config.yaml
positions: "rope"
init: "uniform"
optimizer: "adam_variant"
lr: 0.00249
seq_len: 256
Below are experts of layer 5 (counted from 0) of a mixture-of-experts language model. Rows are named router (the router's row for the expert), down (a neuron's output weights, with its number) and show model dimensions 0-159. Each number is 500 + 50 x the weight over its row's rms, rounded and kept within 0 to 999. Numbers have three digits each.
After each expert's rows: "comes before" lists some tokens at least twice as common just after its tokens as in all text. This comes from a sample of Wikipedia text that the model never trained on. Tokens count by the router's weight.

# expert 17
router:525492598422509531539486525486520461581508621547527498511533495488484571468483496469559554485607477626544604570456486508446490488457455540508419488489542530442536574535480516493481470422447449454539478503403563524570533458495501530409359504459423464493539542498550557526539501592543560457463498460435540476420551522460401498528443529594492438550446478501511471503521549545373526499509482491496498481504593428496474503460497439490532484535607459511474562498454440439496336521507455
down0:483467488625412511443464557531483499391547570527470563524460561593464617515543477497518442515490431524483480524589494489533578494518581439498537520563513461553493460517539393503448606537520482506537476461466500493388470456415428495455561592541509513514553485440500427443526494368465487555524500453543454552477468533540399494434512515472510505544666485462500468564491477477427536593424460426521510536598428457514577490475493493544463490455542493546476485429509514560503443530481529
down1:565465490565491574485474466444430459503552497435550416397453459497398556534485535573441548451415572565480458446480499573454434550466582504460419490506517472520495500475485571450472552466427468547448517520509472477511516595498534599477501536512518488454545592555460581530492523534593494456436449591428501540484552488498481465485565516492545557377437474584520502404492542457426499583533438523497544509382541453586546443490446538556464538553472439581426556519503489547538466524422521
comes before: "|", "\n", "-", "==", "The", "==="

# expert 25
router:526530566492523566561464474480531501505487579505486570508505438449389564514479479446576558488552538540517522531579493509388518560466467539518455415500486512433503494526483524459514453474430484542509516587450529510563518443534538598425456484477522504511553398516550560533561409550541504461484428434454470563470431481512481565498446535464406475606432428491591429445532525533494499472455522454532418614558511402535503454455552518386518428479578434638557506507514488433470480488521425
down0:461478562447549500507490500515560459478439478513489517472493463500479379429566617489524500512474393408528430440415458467507574528530516518469406481529443493513510509536423475511454542559408495518511590504530480501527576539477422537580555466635403525524510494448441546536531600561367484611455477440519551477481513541504504525488396449443468558523453513556519553507542562464474561529556588561531483507560537537501481378548509416484445427589469479518553525476495556485473528544488494
down1:482362495478514467477521533467546420579389543526532566450501482495538558417509443476381509514452515515522452506515490459598449480498429562590587531481441536486495415616500448515519456517491531507550486459473484600511477550529513499536557592474504456609504548523459436417407404394547502501520540462507498551459478476537552445464457564473471535456417458561491468392435543525495514585545513600554503532452508489545550469493529460466453559481457570516488501477518555495413585502495591
comes before: " |", ")", "%", "°", "5", "4"

# expert 26
router:495506462495454572508515466526517527511460628517505491520469409416509482488466531446555547554571509581551564540541465482466525470464468472417475508526556452470557556513449543389473472456458445473506480551436554585557493437529489576441468506571442448500514502533535550572536437561542505485533436447397507462425557483537500455524534523595447474559534434481494494490506589527404462558463485471509528580439533366466465497415598421393490529509602478582503474505494496401523482557578415
down0:472525551495566540507496530474537461417444501495475447523505488533579630483442453494502470454528524512545565563428410488447558433472526512568451575462533559569547388459571510446485507559579538542553483540520509545501422472487465512548486578381493581536419484462467518507519525589474545465483442489518432522531515466543470441515426583449519425442389653513488499445507441460559534446530538466445442478452540588543462542495505535433490526509586532441448463542545400448489491579544546
down1:568565515453446445536482516521606429483456479473535488522564478425467462476583448398508572567403526457534531484491470458497486626578377624552537482511576453486569521470478483484584422490542506493526513615383555511530437489490514410476555535380437512482455570530493459434470501545569510439549478496628526470381433546466515459488484517494490470462466561519524535575504457418524501482419465492474508517484511500499501545535514504431541500588508551450592488491499479537473484564480498
comes before: " the", " a", " to", " that", " his", " he"

# expert 1
router:573526497482463537576483521509495461560526524430554552532530445471442588427459555467614507474543546513506560542581458541405489498550445544452502439569523506454508502510518511342424474460441464517501478507504561514555475511600552590424449503552465440522498455508511570520554491593574508511533419409427515488381507489595533517490479571505452521543492439511610488504499579568461512459443563494503431521434541435477491447462590464452479434503548481528542446430479506442517407496537405
down28:532504516575421523581618488531537539556527511479465474412516446495510471435461449581560491509480467569491524527378492445472482501389541530445528464551448530426530529435474478490501507600547588595415467568501537505465450511504433503538423517539519456505447498520446533464590473557480503537509561566477473467511464374497591418465460501421467615512463466457556523454523526444538617544559528527494425537619466488471442435419623432490500493557497497512513550463458483511494473457519518
down29:479588429466517488603528562523504598436497579474475471472534376433419551450584549424616471477567503555486464518501491511421571503522562502454464585456495584525537453496454543548423567400471527542530481511500432446484533575539654556524508488481443583521500479491544546514483482519495480522421509561529364481505474491528555507510525506432566480427451485452564526475491438511486461470523563434513422544596446483497577455541475414479443502511495477540418510427544447553491495476462509
comes before: " |", ".", ",", "–", ")", ";"

# expert 30
router:428434516466489528530485440507479421529524590557471475572512511474472533454498443488566583505541543558526605503472446553469517495553430541405471529477472469483608495446453516478508488447477420476437500536484576541660466470563477553440482506563551435479480468564534580533614408533560550471485502436401538481418534525528504494495485543494457490631400418498574408591496544502530475539560497509457504543497512456514485459455528545399472468484553439532460532447534426462510403496467450
down0:422574487438498519488502524476481536443399552446507604428375505583532547581493492448523514537505468513486490516471448566508515575519551442436548531499522507498493523494527409507587406510504464484512656486512444451564443538497567530534502409483537524361577432490503494481545492437500470495503454500453443524483485560543525587590399534562443515500496515527534555529455399453576499488468509530489432515504436482557444381506547528492449555385512493465550472532512524446522542526537621
down1:591381528489446398534449395460511462425578395517433543488499464504492503530481569516568482413423550480429440495528533536495526509555544450581503423445440510443542521452566583494551507588494453501485478572535512499605451502481398486481563482591528482431503594463545521440534494506516476489482490546506487524512562409558479508552605455464449566610476426487531426579517495544454493494568625437497511475436498559468477520515518462490569494465548483491548434494467480426589490491497537
comes before: " of", " to", " in", " and", " for", " by"

# expert 2
router:530438473480502515559488425495514526619477533509540507537500438465487535517554439557612495560538491574491527543526471537485488437524445489520512483471424559393574514565524510416490518451382478456456551556499575547564491452542522519457420502536475454432433512516595489536570477557568535452468475539452491499478498491556572418538546607548363485471470426564557467525485523507412509481461521507511476545390570435496466453443594428434528428505555523476523493405546520475550373528514452
down28:501487423480505491510494469452603473494395589432502513459555417594593418467549508429575517562351516425506469394505456533535475463495497544513624467537537523460497423547553581490431576543573498596524528533530524485491381482486485432523438488518542504462527554493530466530554546493516438463484599475433437444538522542555489488496632466542439469499467519482424568469430568464529480557509497432506542595509496467505467546521524480500491510477482474571439570482557525400508468487472473
down29:466486514557535568498469504543520446467529409494425571427550586484466456566562422488502461484537566507485444481551501426480482450535466427628511454519456540511470586444442535598512456550462447501512526466522446565470419620529505544524596496570539539527449551456461472531458512479634446409507502573458464500407528509463380493484541557507487538482541478467399485474477591444483499502511517413597495513570488579412495401507502532501477487525439503517573521592458503484492423556477470
comes before: ".", ",", "–", ":", ";", " States"

# expert 12
router:561539477439486539496492458495522555512487530454519516498538466413517514498449570449574525555559510545529607490550443516482537466493478527420493462545551503442493476543459544429445498437431457488491489566473536518543508519482473562385428475554399489414507573494523546617534393648559458524603544500476499426458511419492470505525544538565471487561549438510523440413462490486498477550443474515537453557443563383498478415399560487476519524478548548586447460487527460446486447593569415
down0:512421528532526633511524461505482424515519587515477492598541458497528531497464474574569444473522557605539542494592545455561479512514458471495535564424437502605559552406464410456563517553534532538556489490513533479548447533582447495538424553507467523472530506471534519467478508499487527475406525450516439475396459539465543484509437494497503541483352597539496467461388500481472511467503444448438539434524525578446495555491418464524592537459555541463564518534462535479413493421474375
down1:503491533487557465462493474507465509475411441540540491514464475433567524449588414608535405517461466510517475590477531518443562533499492484417563545508465512596536530484480476517544443570385424466417415495450587522432516485505510522480451547465489513551547557520463526489405543501405577522491493494542493537559429448431512521390490556538495409645469480484537516584462488553579524444598566503440454483485418395528467493519578510424453493588525493534560449554528489497527545515497554
comes before: " the", " a", " his", " The", " an", " which"

# expert 21
router:483516506397466516505473471508477499519482569575519551546559517463488510486431536540569522467514558602559616593543392521495480526509465625464459464505456499401595520447499505444502448462449378468453493568470548580546461502568472498393442442484523499488497467529595579550532409559584460503525531445458568449435571456514436482547469508579451485513445435522493477533493537534512449474552482517471516568459520427495517432577603460405499477469475501532421484493491477452508431592465427
down0:501574558497469510403464447541522454433522393591525453495426435471513513500494488573549567512597466371498566610558559459507540447593483491512526571482439521515491450424500349487511490473463571510486498485441459426511466459532524530521536603517520517569438429592539453518538583378478501438499439515478526448498489512483434584508522503554470436542547438466449461600474555517459486559412616494476519509489434504498482531499480551444470541451494512474575448530525546469486557496572509
down1:504483506608488482542517513516450517532515428469575469461446513591547589442493473493533513452512451429489543480506520492491476584601478347381517434502468472456478443529482385451489577444504509479404480477494580576542514529462476447462370477499388513567485533551504467486493511577601530483512549476401550457499526501466458485478537526575456575523476459517500542551506491579522550428600523474477482493476535563485516391392499561574522478496501462559597502520531516508487436513507609
comes before: "\n", " of", "-", " in", "==", "|"

# expert 18
router:491485469428495524536488506503540529532525552545490457427532480462471546449419545478561529476514542607545557540534506410480488532498454567474515469594480528430580526500468535515461434454428484457497524610385527561612506465591548554349439483412484526480512535498533542547505509612571592499464470470461491455459501443480428461594424518521461504574450474513543483522539545514397550474474578477522501579512517415461467456409533472439543481488586446530488558520451511390492409513545492
down0:511550502498431472547495463557548470430458434433426485603583487561515473602462562528569606486410509438480434568539538541579575531504409516444543393532545512512584495472512447470409473423539483478461518636496452417443491456381469508541537519485471502434599489514503513551499463442476493605498496519492559594476481459489541517543514490484568499530474538456449523524486438510555447502440489470438444603507468560469536413560533523522462544429452430468592479526526465448554493503534520
down1:496501477490471528593472497567509590409510524532482534465529453501499482509559418533459474513506427473580515465558470506472582483478597459430419476506489528504511467524504379519471470481515418542530518607500499494487427499511550487462668482525575611497496490467470603472534601488454493445454588417481446486504485463565558456417460443441528496468516590468531568526437544435485556460430478518560428483508499433435534511512515472462442456504540544463481484478516619427633511589511567
comes before: "\n", "-", "|", " The", "The", " also"

# expert 20
router:527461562495444557505449493450486470618516559535515548531595547399483527445434532499559502550541535629616555485585468508458492470557443548469468477481471443456524507514465548442456532429421392495515515552465496614588499456486493579407444505544513504481493470515528592591569446563557487509512450501510556500416618486557489512540457573510444519485526430494511482538435532474431455439475435537483447489468624455501491438494540448430464472517575452502425486471500497468457422531500420
down0:561540448516515533418456430535387560547528506501508550476618511556450449498499496447522475551470532476495518502468550489552504463465499496473518518542463573570422520474489509452615512559521505542503323394484463470588531540511464485520561460554526545477537542494515551459502498559415488389461494427596487560501496488409545568491482407518478543497494549420601501432494548548550462537476482485442507423508461460507356494538474504503489518469348498580584522526467436519519509547510572
down1:480517493477525462426552479494534492587557495462510507469496511373454500448492509481585536521460538522484514537561468540481495451521596544515515573446503556528511496446511444559479529487467501490481431511412477607638530454507423525441375461438547518478381515448445509437433575535484448549543446434428524497457516480424501553569533496555482582531591507503510584493567443527484513423522484512465558406504528491486526469497491507538521536512488500616521571582493478530369581382529398
comes before: "\n", "-", " The", "|", "==", ":"

# expert 0
router:537515545489505570524439464457513469551506534453556580539511402437473560423487555423616454456567548558503581557550424494435504520499459537463465420568539541404525517488444480427506472440405431548491486481505495518551485570612572567456445483558474471509552502545618551506544450539486479470534428435441513440445502509517503527533463590508423490513505430518520419531516565518424504440473562526543410502535521483516500430504579456399496468523600504589454436507478477421505429535528420
down28:641493516538413541435455498508459486453438554522468485565446596560449570461449450457568559484511495522472582452537518507605546522484525470456570526521507510481424532455517511437614474515447440407435498539470436479555480492394444458557442535488516417514457488478458503582475396451509495588490484497362461592569492441485567498551514518558524556495576509465416493509495511528567574529461484517461552397552507555497522477484518421443467510530549507483570471434544586516483551449570468
down29:552494475450436468451615498474430454638551457443506503434474526437524444490494407478451590481513553502559477491501461466503521436557426588516545529419489509488421568498491525456460447578552531502487501540538563516488472471536601504518438559551523455477490486456524473445520562499525496418577491524486457575476450482496423408543474515520431481583523550471440639554501523490402594509557432467599432517494493579547464501517543503583512573522439488464486546484546391495385493456549529
comes before: " |", ",", ".", "–", ")", ";"

# expert 24
router:485495460436497550493527424532571486525490577509511505532496497427482522456500528460548537547585526539548594444517447486464482408476507549506452507509544491447551474536458501424480445444420488470540526500453549618542464504497507600396450458546451431517470481518541563594524460627498494495533514414411539467425579515546415475571550552571490509603470443522519514517447511529404490610448451539485500538458577406488427495446574470450502507512598510607460510546470424404473449519547484
down0:465472497463535412495426591488443486477516458510463531433528455473586478481569539405461443556475566459474606472481413492496531428548510538459578525541514490471542473397600589505479515494490500547496529584447497482579519433435539490533571502457346564446576578421455461517481462508502603450532538554615425483596395497563512471519579475456537443446454483416480523556483503569491545532584579454527533498513557424549440478491471501498500506484513458573526461480529508534449502515454489
down1:528454494540564457466514487534509533489479488446501572446514428563491469456483477477520502433457382431542534564523511506513521452434494433464463441523502490542436485488489586494487475521434497524524540549353507572436460480462474557445728532453469465509502532447504527461499557512518434475540478573599571569480467506560543485535593497492505544483608456519393464545489619516488527541555513492485493425428466528531450583452434471577499515537559526469496538442486549386544507464437557
comes before: " the", " a", " to", " his", " by", " an"